python train.py --n_experts=20 --d_expert=256 --d_shared_expert=0 --router_score="sigmoid" --init_std_router=0.0383 --beta2=0.95 --seq_len=1024 --steps=9505 --dataset="wikipedia_en"
Below are experts of layer 6 (counted from 0) of a mixture-of-experts language model. Rows are named router (the router's row for the expert), gate (a neuron's input weights, with its number), up (a neuron's input weights, with its number) and show model dimensions 392-447. Each number is 128 + 24 x the weight over its row's rms, rounded and kept within 0 to 255. Numbers have three digits each.
After each expert's rows: "gets" lists some tokens that make up at least twice as much of what it gets as of all text. This comes from a sample of Wikipedia text that the model never trained on. Tokens count by the router's weight.

# expert 19
router:094190124141111131169141136147114148127135150127109155109145085101102136169155140074102115161130080098109127141126122095144172134120121163117120148118136120117148171132
gate0:155150128092137141144137159118134127154105088121110143130213115160140124127168124136122109165152110105138125150139143219159171141175148120114159133108141130153161159153
up0:165124127107120126118143160119156127095132097120124166129189123139122095134180111136103117139111112122130096145108160121117136134153141115127152150123151130147170153141
gate1:101144116121099081154153101104168146172123144171163107112131147165102108154110129116080120140151152124119129113128147107130135109112095140133139096112141141119121126118
up1:135145154116076115144157115106163151130111091149143097116112126163129103134076124105082121127163152091148143093137152162128112112135098131127108108134140138147116099118
gate2:155144131113130138131144135108121127095136090170164103116164163118125080096125138105156097127154092139164094124122116128192114140119142141092105119124126122154130181126
up2:147115167130156119130170085116149073120111126157122089123154120142122103116079129113155069129120098125107141118131084155144099162131126165128129112112118104153130118129
gate3:170171119177076125138120109116132096131133112158140152089129129161156141126141113142174090140097115166115124118113084174171124135143113103109112099102105107093120115159
up3:150118101154126137138148151072129105164087169133154154146128118131126174114086106102119153093095144101130124151118096124110067145102132119117096102103180152125188156128
gate4:081145095160140146158162134111124135120165143129125154126140107139105110107161096132099102125099108117098140110171090140102090138138106123129111137111147119137107159147
up4:146098150124052122130136127121132147116076141099116123119094113144104162143110140123148099083138145113104121152108095163123100138143151146144152128119148110149186119094
gate5:103148116060125150122175133129134146111094150104161122140112132162118163148121140123085121152149148099112151157152154148085134136127130121150124173104117125073110119154
up5:117152140151153093147161164153126170118129134120128138126111173117100148148167121104068140123137165123158128110148095114140124155161126163137209114148092146125108102125
gate6:160172137123088101115146155138123143124132071137178122124129137086110124128133124111096140146104067182140133119175123150145152114088142130150131131116159128120143087118
up6:120158131112148144112102109097157098130082153160103158118139106159129074121146080145112156146128166109091121130123142146130107148113138133088122127113123154096097114111
gate7:114135116124129117125157101146106098103130104143120132100093156125102152153144108145107139167160140144134104105107122098139166165135090149106129136086120118079108138132
up7:106167130201121156148119107103113155087095122150146093149171107145104095115106114124139170115111161107111133139124163139123122171141100087138146095180076137120123173114
gate8:158154101127100115145149189144123190141140139109109070129098125095097140128109142183172164107141139120149121138151130142140137123098138161158134142156115138136116103116
up8:137158103115136085145141169129120176140124142152121096109103131118099147108114146189162145128117120110132152140127140139115168149076138163143119128109121143138120118092
gate9:133080150140141163136135111111119148143144161121119111157141126138126136098131085126146114171148145158125117121090117106155124156164157132151124141135100159131155159078
up9:130177112102115105141149142098105125124129065132131135099126136121126114117115183141126152088119116100132136149157153154121118114115111119087137133171150122126109089157
gate10:143132127119103086101118148136125133114119104136155112160111133137105154133096114123150116152097110116096139139115183141152139117114152137155156113119161125100136136120
up10:101149181102105094140193149094133135117137113121118125112067108137148171119084115125104103135113107114123134134146134111087141148136170112162130126118168136133149107125
gate11:113152111071107143108150094110124161117129175104143128148097058080140119136128120157146144080142145106117087137172151069131119149137128125092098100142166120126141155120
up11:109140171079138177084118108127135109136145144142141128137133044069123138150130157152118136064174135105115100128147118071127157129142130118113081114155138124156165160137
gate12:118140092165111083108131167143133158131078098113112123156132109156136125157114167101124121121070121150090159144107112149155121130159122153115073097169163128151129113126
up12:140176128082145152135135142123157137147087153098116156118157074143156151143085128125116138121078097160130129132158137151191150097154106122105137107147154141128118114111
gets: " was", " is", " were", " are", " be", " has"

# expert 3
router:143159122094113200113130120127125159128107125110100091133136144170130102098155118115111129120152117138166118129126109085141145150128145134120145154165141125147117128102
gate0:170170102104113174139119124112118155101124118191104105158106127122116121099153145148125099127126108110114112144153154145085116173133138107099108176152100127134130118068
up0:092125133129121087168097187119114169149129111093149181144119112103164140124085139113099128141127095117130107124071127157106106098086102122168125108135135141120118126125
gate1:134144143143164129117102161121110135136131180120143113119129143106110165104124164106141113149119133160146170119156147121174122141113138124112122151118116154099149139128
up1:120143130140132137127116140124092111111134151110132067099146176082183139126110188095120112139145106127148154127138142127147117155140129141117108113123097133115137112148
gate2:137134181069099146150102146135159132110162111156137126126170168140133107142164136132147117170128116149130118088146132119148165126101171113111128157113198110123093103154
up2:133150173157133139143151154126140168096138140160153163095112119113067115135124124144151133099145163145141129097123168137150125121088169170103098165149181163153143174140
gate3:153114152106117097161131177109133127137148098166100145099119124136150166159103143096124123134139176178115201111111109113133145152122161131132128148109090126124122111126
up3:059153151130140134120098059156134126123130155105126116093131126107122146158132112132145117063113124123136138139122128130094126134128135093117127119105158138096148134124
gate4:135132135086096161095169170163117089064081105139134115140148115118176096131115106176128113137100181107132137135120112148141129119167107147160108141129112134130150143147
up4:132127133099117105108130120152120136078092141133179145154130110126166105123119150125142159115086118154146116122145103121126111131146147087078166103148125172146157115162
gate5:069128122123134158149135140135108147130074141129131113154164101110148081132097108127079135127138115147140133109134105122164173117121147158143110118122145165165138154124
up5:103104147113126162148119129134114133131132154104161103138167098111135111142110116131072142131139133159139118134131098086140183139148162152153116144151173160138108116131
gate6:140109118101105144141151135104122068139100113126118134164144099150131132135152116125104136134132085109091141159100154102138155126119151131169146089128135128158123157139
up6:143166124158138125116136131136126182107135140108129098090076157089113129091091131144148136115151163187141093119143104137108087131101094123131118147126145134105136129140
gate7:112132145091091122128116136175134109048108183129117139087099118159092119120135143125077106146133152107157150145094142095114115123113148098108125104103141101106114120085
up7:126139099163131140089097090138139135097132180129165130110118124097090087098135125135050148147134158082131118142116116128149137082118122105135094137160140143133139095140
gate8:133183147103144150104154131121110093107113119129127142136104115145151151149167146132131144122168063144128145105108125104142107135141117180140110114102133088132134108104
up8:176118143118085089142149121088127093141149149129136138159142127139134122134070113124103113111098145086137122140116138188083110130099150102112162154151092123148137145129
gate9:121078149103167151126100119149135087184134117128127112150153100157118071102153092141120108115102147124145098153130124133121181142157153127155097151177113099137129121128
up9:155130113131162119133106156150109104132116135128194133117170112107124108111106124125136102121110131112158123118142169116133166136151128122153113132183140068126139138120
gate10:105177137129143102165119147083118142131126103114123129094120117140144136177156125124143145119128103140139131130112134105137130119157118118114108177137160112143110102126
up10:173111094172144123112151106170139074135138140126141156146149169134116140113153148110128111131135131136128125131164164124124115105120130104138166102142079152153165135123
gate11:132116137140134154133119152109083118162112121138131141159129118153130142125155166104177141116126148108101158145167145143128147106149125111106168155119156114110145112158
up11:111132113105142130115162105100126143142104119134126101149101158146123163149105150117145168154145138129114116199118117136123122132081146179124092123073120184200115098150
gate12:133084133102143146097110112155121089154099111155130192145145121153091171103167117151121149113146168160113143146111152107139119124166137149130126128145149103108100125087
up12:130153146153149140135095096139112119129151141139147131161109117116125122157121152113143106121167109111098125146098142132136136114148117149128119152137138145121085130134
gets: " to", " for", " with", " in", " a", " of"

# expert 1
router:106123130094131112175159141096082145148121118118086151122135128136100099170148089141113167137117128090130115126125081150125137191122118107113161168128160127138097162157
gate0:117122122129092127136119145111154167134137122115079111136142120092158169155173084162134122130182147094116135183109087141204152114115124129110134122113165158111115118110
up0:129130147092102119128116130128123152168122151117107148104130112125139134094140106129145139124144138134121135126138133158133145137154114104111136130121162151142127099134
gate1:150146140094116146081107146133085164130132149142150137079142131119127156126141109142193110119105138161150173118111126145129149106108143090164133087148087149131113158113
up1:137106146066119099129185148112143102147120129103139148115153143139170126137135084053078140176132116085130106104113155154111155115134143106110111144112173118114137136119
gate2:124128101096114150157128136158094113121110138181151116102143145104115167141108160117154147156178112113141151127129105147085151101123167164112131123153127124101131115126
up2:136143146165160172095132112151114162123108143095077063161153142139162142122134130134093121138129167132079118134152126139118139134118100099124107113146120106130158129117
gate3:120164147149136131131126137155116183177122163145100112112148097146149061178132139153183133122107105124117097148174078129146118116094123113093146101139157139137093159139
up3:129133113087105117135118123118189086093142110098159141168133109123079165078102146133097121147127167179155131120128164111071185136126117139143117131125122087139162098111
gate4:113144147099134138136110120140168104079100111113095123086165165131126112135117118127142105111148147083168134174147127138132135181121100152116103135155167104149144128159
up4:125130137157122102147133120110121132152095128127150113133088112160126138142111193106124156109170133141138088118119111078135125123133147145171127133108136103081152153065
gate5:120146182067164116146152105114133120173115114104126098158099167159153140156122146141127138151127107110106121074160082157150176124140161148105107148156151141125122137122
up5:137101146136137148116144118110161127170111122080118145163167117147098134117146159165125114139151128072104169117087094131143120126103117161149144141092184110154138136097
gate6:143113145087154142138120175139102165124149162129122116145096175125137154130095110132122099097136135089188118129157121104145140121130128161177108133139117106136159125097
up6:137125142098152144120108165135088155131141144123115142153119127174114146123108105122164119097102133124111105111138088145097140157128101108103121161129134159124134144157
gate7:132106104136125146139128176149096171119081094150083126092154157145116165173100100169086156150126099139137157145090138093094105148185111150096111118145112108126120128143
up7:120157128141157100091160107119110153099156131115103071142157121145157113112125108154090102133123145080184099136140085103165122168128144135146148080113141124163132094155
gate8:130110183117136143099132133108120156108151118173143148150090129179115126129131146168130133112142161097090148136128098112151107117133116132130090122146112123205078104101
up8:113145144113172127137131122124108109102144136131160144133116110149127169122124118156206098114140131162117138122131109148112130149101120121140111117100143161101126142064
gate9:174126133088135111136140091154129155127142066119147136156080099139118140122138143128124110099126110102133122119119093144137148129097112172114135143117131098153158127153
up9:108142059169117092171130138087116099116152156108096071133139116118161155118126112127139096129129119144122110138133204113143128150139138140178084124105156155095137091154
gate10:163097162122119081144081160098122186132107084118138142129101175132109134133134144157109153109158111149101150128139128138120160150134133164103135178100113081142137107108
up10:091134101098140136137153094151170117123121161121147131094121118150129136134119152114136090133138118130139144114113135092109081126139118101150124106148126150136106127143
gate11:159116132134088112142140097140138152157144096135169102113161152093094134098120132110143146120122131109111108101129150133107130125181174163141132080158108120126109131120
up11:126147168101111128139130094098128123157160153122145120147103132179158110137137136134110168152179140114114134082113070109159161154161119151168131126120107140178130122125
gate12:121135153123151130165136129145148110115154158117106106137118170169146136152137111115112141132124175115115086143129130099133082143154115101059119103126139142113078132143
up12:149179132121116112133135111147132083160121130155192130141117136155142135105135124055104105117094122118111107135105151146117133144151115119103124166199096143102085154137
gets: " in", " on", " at", " from", " out", " up"

# expert 6
router:072140137136152140133114135112120140145138165122146116151088128095099088125176135110128145166138097140156132132131119103129172122084116090156175149106161111121152167105
gate0:122192136145120102120057113090127107180154115119151118126133065117095103177145153111154118108150142150148169126104140149087144117096106102144108123091098200109094092095
up0:082163114160134099141108098087078122217111103122151130121172099127118106142130124149143128173152146163149202169105064138101173138127120114134114094084055180106096081098
gate1:098148077125147171148147153111138118148130091142170113107148127160133157086166091098166163154124145157144110162101131112158129137109133130104112155129113134133144177134
up1:167139142119145128113145133155157156158116167103105137121087120153144131134126139123081117121090151159111102156135145139119119129107120125085140112110139121163134138112
gate2:102147157144107160127117141131112112169111115135135162127133110119136097097142094138085125126111110123148115103122097110125109117110102106163151139140116128158137144080
up2:157136157131123147125139162105116123131138138105137127135117102155152111140124053101120139123155093140147095087153139089123137166141139112102114100168107087158136155133
gate3:136153081107125122148126104109123131115111095114126123136140083107143166116141125168114114123159092118134101110121162140105182154087129100105156079101153106186130111111
up3:134098110095107108186118156142124085103136138126128115120071063189132136110140151115116108129143133158144125135124135134143146156147123142145120130104145128133163073175
gate4:088128113137116134154136094160130117168144160116091104161108179129133124154097132118123135133085163165148168147141095138088160159136096137120137121137145156144144116115
up4:084154123113112137138145108120172116160112164124075108178110143119155155141117142116121100144141123126143142180131110094126176123132127119137149120127138152137148103144
gate5:133114142131137144133075121153136105107138149144147134091130161098083158142124107104164132079173128125076125101131128142118120075135110140136081122094147125163153090111
up5:104149149116121097104174162144096143132098133073119119140141119147097108140116152157088150146092134139159162140107121128097134188147149166136110124125130161103145148152
gate6:162126124142138123161136125102111115123150157102131147122158153091096111113107132170119157094114129149151128125143174139120113144124168133080134132073120137133156130142
up6:143127132115142086151102141124106132135141116082114152161147129100138123127115106143089173140090125156161144132134180147125121127130131127109132129080129113160123138110
gate7:123152128158105157129159097153155135114148116122157105075082143137135133148149136158155153135150152105104110143162164112108166140120136110177138107141148119144119184091
up7:150101145146102139156158115123130141132155152162134097124173119191130150115113160123153152107141098086096058127132145103119175114117104131068139126124157086154104123112
gate8:117110121123135129130116122156123174113141108117116144186165118103162101136124118110112155107143134144169139164140179119126121150137089153129135133143116153129115157094
up8:101145123144108094176105156157103163124149127103102137158153134101148101093139119110111120108157122153154178200141183139170138136129143141145129128131124133109114153117
gate9:081107103125095162158124114144131119111123100077096101152122141122111157115170133120111144132133124108145119136142114153105136175134096134132118117144138152155152108126
up9:119128134113135114098119148102126102147131113127131129081169148112094154116154158111116122116120129138104121137128136136109124136132104144135098157118066160140147141120
gate10:090132093126129081150093108173093108138129113127148154117106083115167119102165053123112118098143113119144115094141098152069170152149131118155148133166178106141128186141
up10:157107144137158147107133107157144113129112154128140139109099151155169112122113128123070130120124126121132141144141100094142117130136161116104134106134126083146123154090
gate11:088105148136129137127127111100161100122122140111112092127100157095064133109125094135131158156164107122114156131127142135178130152107140073103109144172107121104148119140
up11:131147071138138112115140133140119098112128122148127152126163085156092120129153141140136107106178146145116076145077135177128137099144111129153142115128169119181126088105
gate12:050134126169131131156141142129158136137091107146081115147130140125133124154160137145121105140111147098138182119098103130108099137133120154140136151105134121159139115132
up12:123124121126141112128085121098155113130151167093118135131131146119099188140114113137161072122150159101094172123122165115145089121135131175143122179171099132135103123165
gets: " |", " the", ":", "\n", " a", " The"

# expert 11
router:121141127111127139133114121108141174130118154121132150104082122108105083115153106117121128150179096150164119115141137125142100151104112131180171154141124133124141103129
gate0:121128117130156146119120093166102135117129137124115153089150122119143112103177126109139078150137117117083130135148139136129139126123091040080137143111095129168110125101
up0:088139105104134121153126117143102109122134123112111106068195101164123138144210133127163127106072125092141168138095142136158122142131144081109175137121116111133109179090
gate1:104143135112140140083146072114122115109113111127176115130114174102103146130122154102154125116116170116150154069114151121110119102112129114146136160126129113118119124139
up1:105130112123120120075163179106181124136143129113180144099148154100155139138090114109107140125167139149105139144109164137132118142138090137161128152165113137115151121132
gate2:114120182150180139117144107116077134098146138122125104136131150088133153139132070139076107102145155124142109194126158152148123148119169151109091132100115096155152146099
up2:136169137086101119149115146101085143109094094139127072127100146138086157114128112128084096121135140124159087147181124185124144170118181163122101143086145104143140109158
gate3:114116121116153146151162095126130108109146104125119173099115106107145119136121176156121152110137139145119134127118134116163111132080141175159152143099151134165160141113
up3:119115132106132113101129154110172094117113177099150131144182128176097086057153080129143091142138133104098159173117111137168157131165140107103133122139161093114116116142
gate4:147164126142099139145142110112149130117078120100121112121139122126156100117133129100157094135100162120140157081101112160138112142151138128134126112174169159097131110070
up4:136116116092159130128075156150150145124176132162116115136159134156111171131115160153111131152090091093122091116131168115134140110109111116115125147113107076104116144170
gate5:113114124112126115107149142127083118130124110092151115100123117103169103152124099138153170121091091151153157175107105087157106139177137128140148118116146114133148111130
up5:134105146118127135118114139111096092157146162133163124102134114089137113125151123147156145119122131141118128124131109114139112144137139064127174128122118139121105126121
gate6:144162120114116073143105124150126162096160071133104122141095137116146162099119188109103089127161103128124106128064168088108102132082092127149152103101133161089135121095
up6:135147119112136094081146131136152113072097109127086131111118137151146142131156145123132075121149065088113135105112141114113115084119124129121127113100113158101150083100
gate7:163112107100088121126117147135098132140126097143137172131116149105139110117174108091109126120113111127140143133125193095116100116104159158105145146154157121136118117112
up7:110099080140138106094123109126149100153147141099171133114116114128153131124121153115149117137074108146139102104161129146113118141086174139119113165099113120117148133085
gate8:147094191117060108107122166167152149147144175100149103156152142152137153105130113139112105113134151169153137110115112106143124117109129120139118115149115087165138147139
up8:097157115144146144168135087100143126159088071166119128096113133113155125140143133130103172124127099130088154138117135148112141132121102093086094131121157139127132145103
gate9:143143120157121152096135094162155118140096148167119142154134116172101117147154120141130109148104153125124090115132106103159140099111147130138091135105137122114139143162
up9:109148137190136108121077144170129119139108111119126139167124155164103088108154119131116094153117184142139130132105142144149137117059130109132121169157156157149153118120
gate10:104119125138129134143109107120141135138151169140091115135066124107140175118114082113113152126129127171146158103132117095145166137124149090108142126145147087088152126112
up10:157128086133110145116139141177105136123143140124111113119140088164116153176089079107093126157128146140164142113166147131115095100078135151138152112156139112150162129116
gate11:130118119139144137105123164167147099128126154124100141116100133122092091159107151128105154174131150137141095133165124149088143162118140146146119131108135168151109081107
up11:118099114145129112116177092130103107119136149134116125120156172097162137132131128111129104139084122158160128130083094116113100123131111102113116111090096131116091118118
gate12:141180102105116129142149123160177110150101132104157140149121142138152124147151136191093144113150169148128135107126118101107130147123118164149105136138184104123127159127
up12:116169079110122125131098105151117158108116124137144108134115142179149107111138123148089144119101134120144130132133119130066144137088116110117114123143109099136131108137
gets: " ", "20", "19", "18", "–", "17"

# expert 9
router:167106147131153123176134147140110151116129121158133184148147109124088135152129089129103143153106102156111110109116128125134113178115104128138109128088129095113153141102
gate0:134096141117089116098104098138113115138090134084155123115157120136120118172114152121144117145091110192129123085122162132113150141133125135112141198113146104111174124142
up0:197156125104139104143130151160130164114175160177111130102122146149101117124112143136166096068135092107147097123184089104134132137110157103136155136183085140123083128079
gate1:121078115119146109120176125136150086130120155127124096112122147179164141129107102154149102109077129158104145161117120121092132108152139131120108146087145151128170124094
up1:129085093159130126131163082123151060150153156106140159154136167131169128098120122180106081122116138130149149129146123105137148137136128094142132125065126123156117095103
gate2:189127155100130119134099104092126098132142156105150122130174099134111105132130163115081103155110135160135138163056150118153103129099172129108158126106118093117089118138
up2:107112155149109092114154139140100181116116173167120124105070149095144176114142105108142158138165121109150104081164119145143170114159121066141111097099129153167130139093
gate3:146143123117173164155109102147140164105109090100108114119162150147128108160126121102111145117165109108132164131114121130120130142110158155111090107151158111090154142144
up3:125131138071153066145069143124143144140122122119143153119090136108144133111106136144158153113144078123157138097107130084103106155118091160169137127121141127113160109116
gate4:143119127132142156155128138145121142127150087203090110114152125128121116137138092112120127104122143130097137135156120133132123125162083124080137096135150140113143151110
up4:160115149109143148128127131132114161134133107143107128114150122136117134172117080127142099138123158144107145114133143131153154138141107123122138109126145149141150124100
gate5:149144145170072157111145121123114082152089129104104135176113110129070110166086111107134135144109089128127125153110126088119141080096167115147133099142129154155140125114
up5:166145124097149117128131134174135176141148103083130122149128122115153134120129124105097121131112125089113090093126116127150138144118138142200159127104130133096100086125
gate6:124120077133141115084193183115102113127128143119129102125133143130106139183112139115113122108161154156129164125148119132105136135110140112089129104169100085149112183133
up6:120177081136096081142132162099163132126128099129125156174099128109102112147093146141164109096137166154129175141142106127131117117116120121127114120132124124117128132108
gate7:092157126148130085127127136126174095082098078075190128141138155141124148116100086116134153140139110140160168141140083155155112137100082135156146144115103106124132129164
up7:154124144092123158095139129127110114154158171200090119167118086116132090114158178131123097121164141079110122105135160118100127119165149129095119103128140152108114107133
gate8:129134134103127130126110138114171081104132136141081154117165177127106133124149109129138129093089118118094082154134132157111155132071184130123147174086151147116068182115
up8:096117129123148149158166108124108150108139143111151103109091096089107115126123134115187103136141119161123146099119106114162108083175114137105139100158103078117166064114
gate9:127129097116151117140133148144155127136138142134137123134165121126150105153088115059100153148177144143189115136117156143152086151120153155132133188110099140122144156102
up9:167110157158072153095128092116095114129110088103133122131121115102106129110147148139190110151083143110113139128125094153105159130162130120137150107158159118112107132187
gate10:119113118137131149124193160146142092176129124134119152144145149190133130107170113104101121141139161133130130153100137137167082141111136156099125130121118164108157123118
up10:134145116129098133107120095126125136082108125097113121142124133095130140142074176154142154132126142147181112118149130139108187083144110154151113110120129112165156124143
gate11:125112110157101087097096078166090180132118123105158122135113097136100125154128156115117081119126149156094130136108185124135123125114110157131106119120159078140107145083
up11:155146110122143156150162136107149137131135164182148123125121132148145121110133136143109135151147117107104120135126139099134191121095084097108104094104108180126127151157
gate12:111129124116116141136172135119115110139165162130118178101160096122128121113148105084143129092097124137150128137095156130153052149132096164105136138128105142163114117107
up12:110102165116094118175150130110140126114102130143148100138132133111134128140114131132137120132112112104091154114118093135176125147100117112125127137085132085120109134170
gets: "1", "2", "3", "4", "5", "6"

# expert 0
router:159135151119166167141155105109140178121132138104142119140114153113134141129148119145148142196104130117137118111089111149099112144094123123121151139158133114134123124110
gate0:175123155132119133115135139116135116130094087121150096106070106085117080117123114111134147061135185127124100132117095161136156142136057100157089135125116158134136150121
up0:126126169126124138152118151091128120148120105131138118127099091142139089121105114075124144117141185119131121159124117120135133142135112083159110140115131146139091131141
gate1:130121128144155129172065125116143123165155132090097131134151154107130098138125095141167096146117090163172145139128111159160118117135138141116128104146087140118149167139
up1:104136084121110123114123115141130126121136118099095132108147102150096116132130134123098100104121138115137130134122147171123143123133129115133146152151088153140140092120
gate2:168146126155091137130133131122147121166136122135149139115173111143152143125150115141167131153080095159138092117077149099122091087124123133148113183109111110146143147133
up2:129156119107142107116098106128142134135160134162202175112150157073155132147115135129117124147119143117111116102074120127114129132165115100120133127114113110145130113107
gate3:090124173116128144151105128160142077179156147141109129121153148099109124112102149143156151137135125134167185128098131104156132105107137089144082129112146171114091122077
up3:163089102104138083131166136109098145078124119132114082125127112106115108123144112135075113180115108112108099118131115135101137134160097162123151106118118128096144145126
gate4:106114096126151126171139150119164151142124119146110130115108144124145156150091091098097093143135120138155151132134137107132117139096125162108165157147146170168139118090
up4:164156146078145119158137143124154127142109095134084143123114139119138134167109123106094155151123124127125136147091100126136115142124106111098133124090155122169139094085
gate5:119143138137143092147107138193187163123142107124145076116108138140144127076122106119124182166131133131119116118128116142153164132128096117120153144130120125100152154101
up5:127090133130101118118168088098118091181123113087116114119165121130135102167132140115140093112164116156128162157139139116088101121164155132133134162122124175130102096145
gate6:095102157124101135089123170137151088173126123157131069141140123121090134135155118108118134123145104125110100159102125091156158100148114107126112141173122130103128077106
up6:148151122133144097108106141138118149077142144119160163119152129143122114128091136132117110115142136135141107117140123160135091109121092108102119139057151117130126122166
gate7:104088143149116124121150136135089123118116123121139119113174145154134089133092107106074113148155181129149138098114181127115171150104144143137133135150112122107125114117
up7:135105151155125140162131151105130115098138166123166165159168106129123136170152132129124139155154173131111116128147093130093151171099166106123126091099167136154111136168
gate8:140136111137142125102145110129127102128172110151130144157104153169119137138174112117147127109147134089131129145134117091149127145121134108126119166127118116118141094125
up8:103111166120138144159126148137138154124138122099106133082116120091106106141105152112106125142128114161146153127121141135131121101156133156132127108131137140124099147119
gate9:147109126127161105101088154105120174160113104157137157120109159138160162131146162103120133140103158124085113115112143152091134147133155135122132116132123142141177130086
up9:111131155082092161141174141204099096154117135125085119131114101110134107144136128117095130126172079098148126106141137087117137169135086150085122100134123115134118102116
gate10:127170160092115118065145169144066099106119157173128092143125077071105118171081103113143131105133093145105155147118144120162098086137119169154136122156160122142127128109
up10:093142187159139141138117143083132136106133172100131122101136118122107112138096092127170131089078126117118173113125126127153123124133099150114135111146130105144117140121
gate11:109128147112121124144146131175143151121130148121180113157134151159147145186151123115118124129133149124109115120096146162116127153108129149153143136095127091143141136095
up11:153154108126134149110134151139167128122128111148119140120122127151163143137112139104116071159071124149135144163136154185128080136157117155090112114113069141097110120115
gate12:094141158146113139144115143114149131105086155106135153160148114126168105102097150109127112097089105111094150102108083142140128135124091142127156098170080134116124127137
up12:180130201121155103099087145155130165103116132129127131145123149076112132111123155120120072110115104117094110162151090149144117185161124118117084130137118096108152097160
gets: " the", " a", " his", " The", "'s", "The"

# expert 16
router:128133142124096144136157125128109175117118156128115155123150140088137138184187146120104115153130083152104141148144122149150146157166140159146141147126135135121145148134
gate0:115115106131167149118104121117120182115136102126111157099113119141164125160171129157162140153079120122129108190119134137105126130168170127136114148097118150122136118156
up0:094117145115142099107167120144115119088109086128107079083143089108142139136161095138118102172118119086092094133118120126110121168118122145151151197111103123111077158154
gate1:132164094114107139136114123113119135140121144136170096100143132128146157137147120165117107096091155141163143133151142112101172083074135078127106108185099108157134134138
up1:106121117125131102113170140104137142147123141112131093161147123165139157104116146130115106167118111136094118142163096106071137096116130151149126077101135133106119116137
gate2:156132128112102128112068091132121060120085131104109103160118140127135155106132121107135120146107122122138117125092136150118175108143140147084104152154122130122147121126
up2:168155131138137171139125151156116185115123110136110117109127168154130109142138113160153164124112155099125124094116104115156137104129055091091120065140102123102126103126
gate3:108132109151108158098116095128140157133111111124100160163108118089146093126134131163102132129119095136103108158111129125146079102098152105128152145103146099141141141170
up3:130063134124145118132130092132140103123151124132141140079144116138142148140154106108147122108121153164096180115118108121128103141142114109162140118110108093087096107082
gate4:157097103073108082132172165102118125126106092137122149151124136134071133076129121153169112121120099137149150100118145103122139142134133125150132103145121132158121123114
up4:128148110139130124147135090139087155145106152144150100090113117139123096120135144112143084142132145161140133146088125124100121125117123145147171140089109090101106155124
gate5:101162155095126166138106142142123135156150159138134118116118097141112088145129098128143134144070104148132148116127121129133132143116155145150113120092182138136146123136
up5:139121149108130120103157140132161072163102152140126141134142142127137132125116132130112166126143112153108126151167165118121111157121108144131129170119105120119137176146
gate6:090111165151118110171104135123120162113141164155126164151114125113142129107110140132117142136164108135118176128181136138107123139145104182146123065123132121169135135132
up6:101123174142096081148143155128142155109132184150124133119130120117185107146158134139114099131113125133127176127177131144133135148136126133185112095096147138133127115095
gate7:107105128112149176106128149140123097097100112097091171155098149154135161137180132136133133107128118101141176105136158079142107122149106135115131144127099139121159124184
up7:151141083178099071119170109116103132150132156135163115102143127088137131143070089167108115110122142158149062121118119109105172169103140107134106122148073127134113142151
gate8:118134179092123124178099148137126148109132113129118106164149113102139096132113131145160131116113131116115121143134176083137141126104090138100129108113157085139150112158
up8:131155130121142127136084132139149157118134124135098118139149113089123109115114129143116111139112134128092121149108205083117145132097122151099146102149148082152159094144
gate9:123159105109168098146123131120132101103142155153153129114134147116078136194152149096124094103162114133130114174112146127157153147102110175132120145104099138128175125150
up9:091133146116104157135129129128111100159133070128114118124148064116147116091089158163169159116093101124142121145143141124116107120145140134144088133143150136132092105121
gate10:147089142130170128132125159165105115161151120152153116106131123111138151146124056106122061048160105092118141143119137096126119157123168095120164100138148200095147125111
up10:071070166106151128139108180177119125149092119119132145116152142115172106131128131141150094134146087106154126149164156108136126130133157140107179124115107140160148161143
gate11:145114117133107133100140152096128107157146136100143100116098126089151110139143142124156172115082124136071138132113117071103145172133093107143138106153144113143130143147
up11:141130110096130153105140137154131128143136124119132102149109112134171132132122114075123145150176124121126123130107090108135136171148095126134134149167149118110084113108
gate12:134136130147127077144137154115084168094180143152125122112130152107127157115186115079141099148161095120097143127166121128097111135171125130111135106135125162166095129139
up12:119140145161124108140126113118085129089120158143134098118113151093108111146147123121112084099085124171130141114135161122177111134133150120087162152130118106135115133109
gets: ",", " and", " (", " in", "),", ";"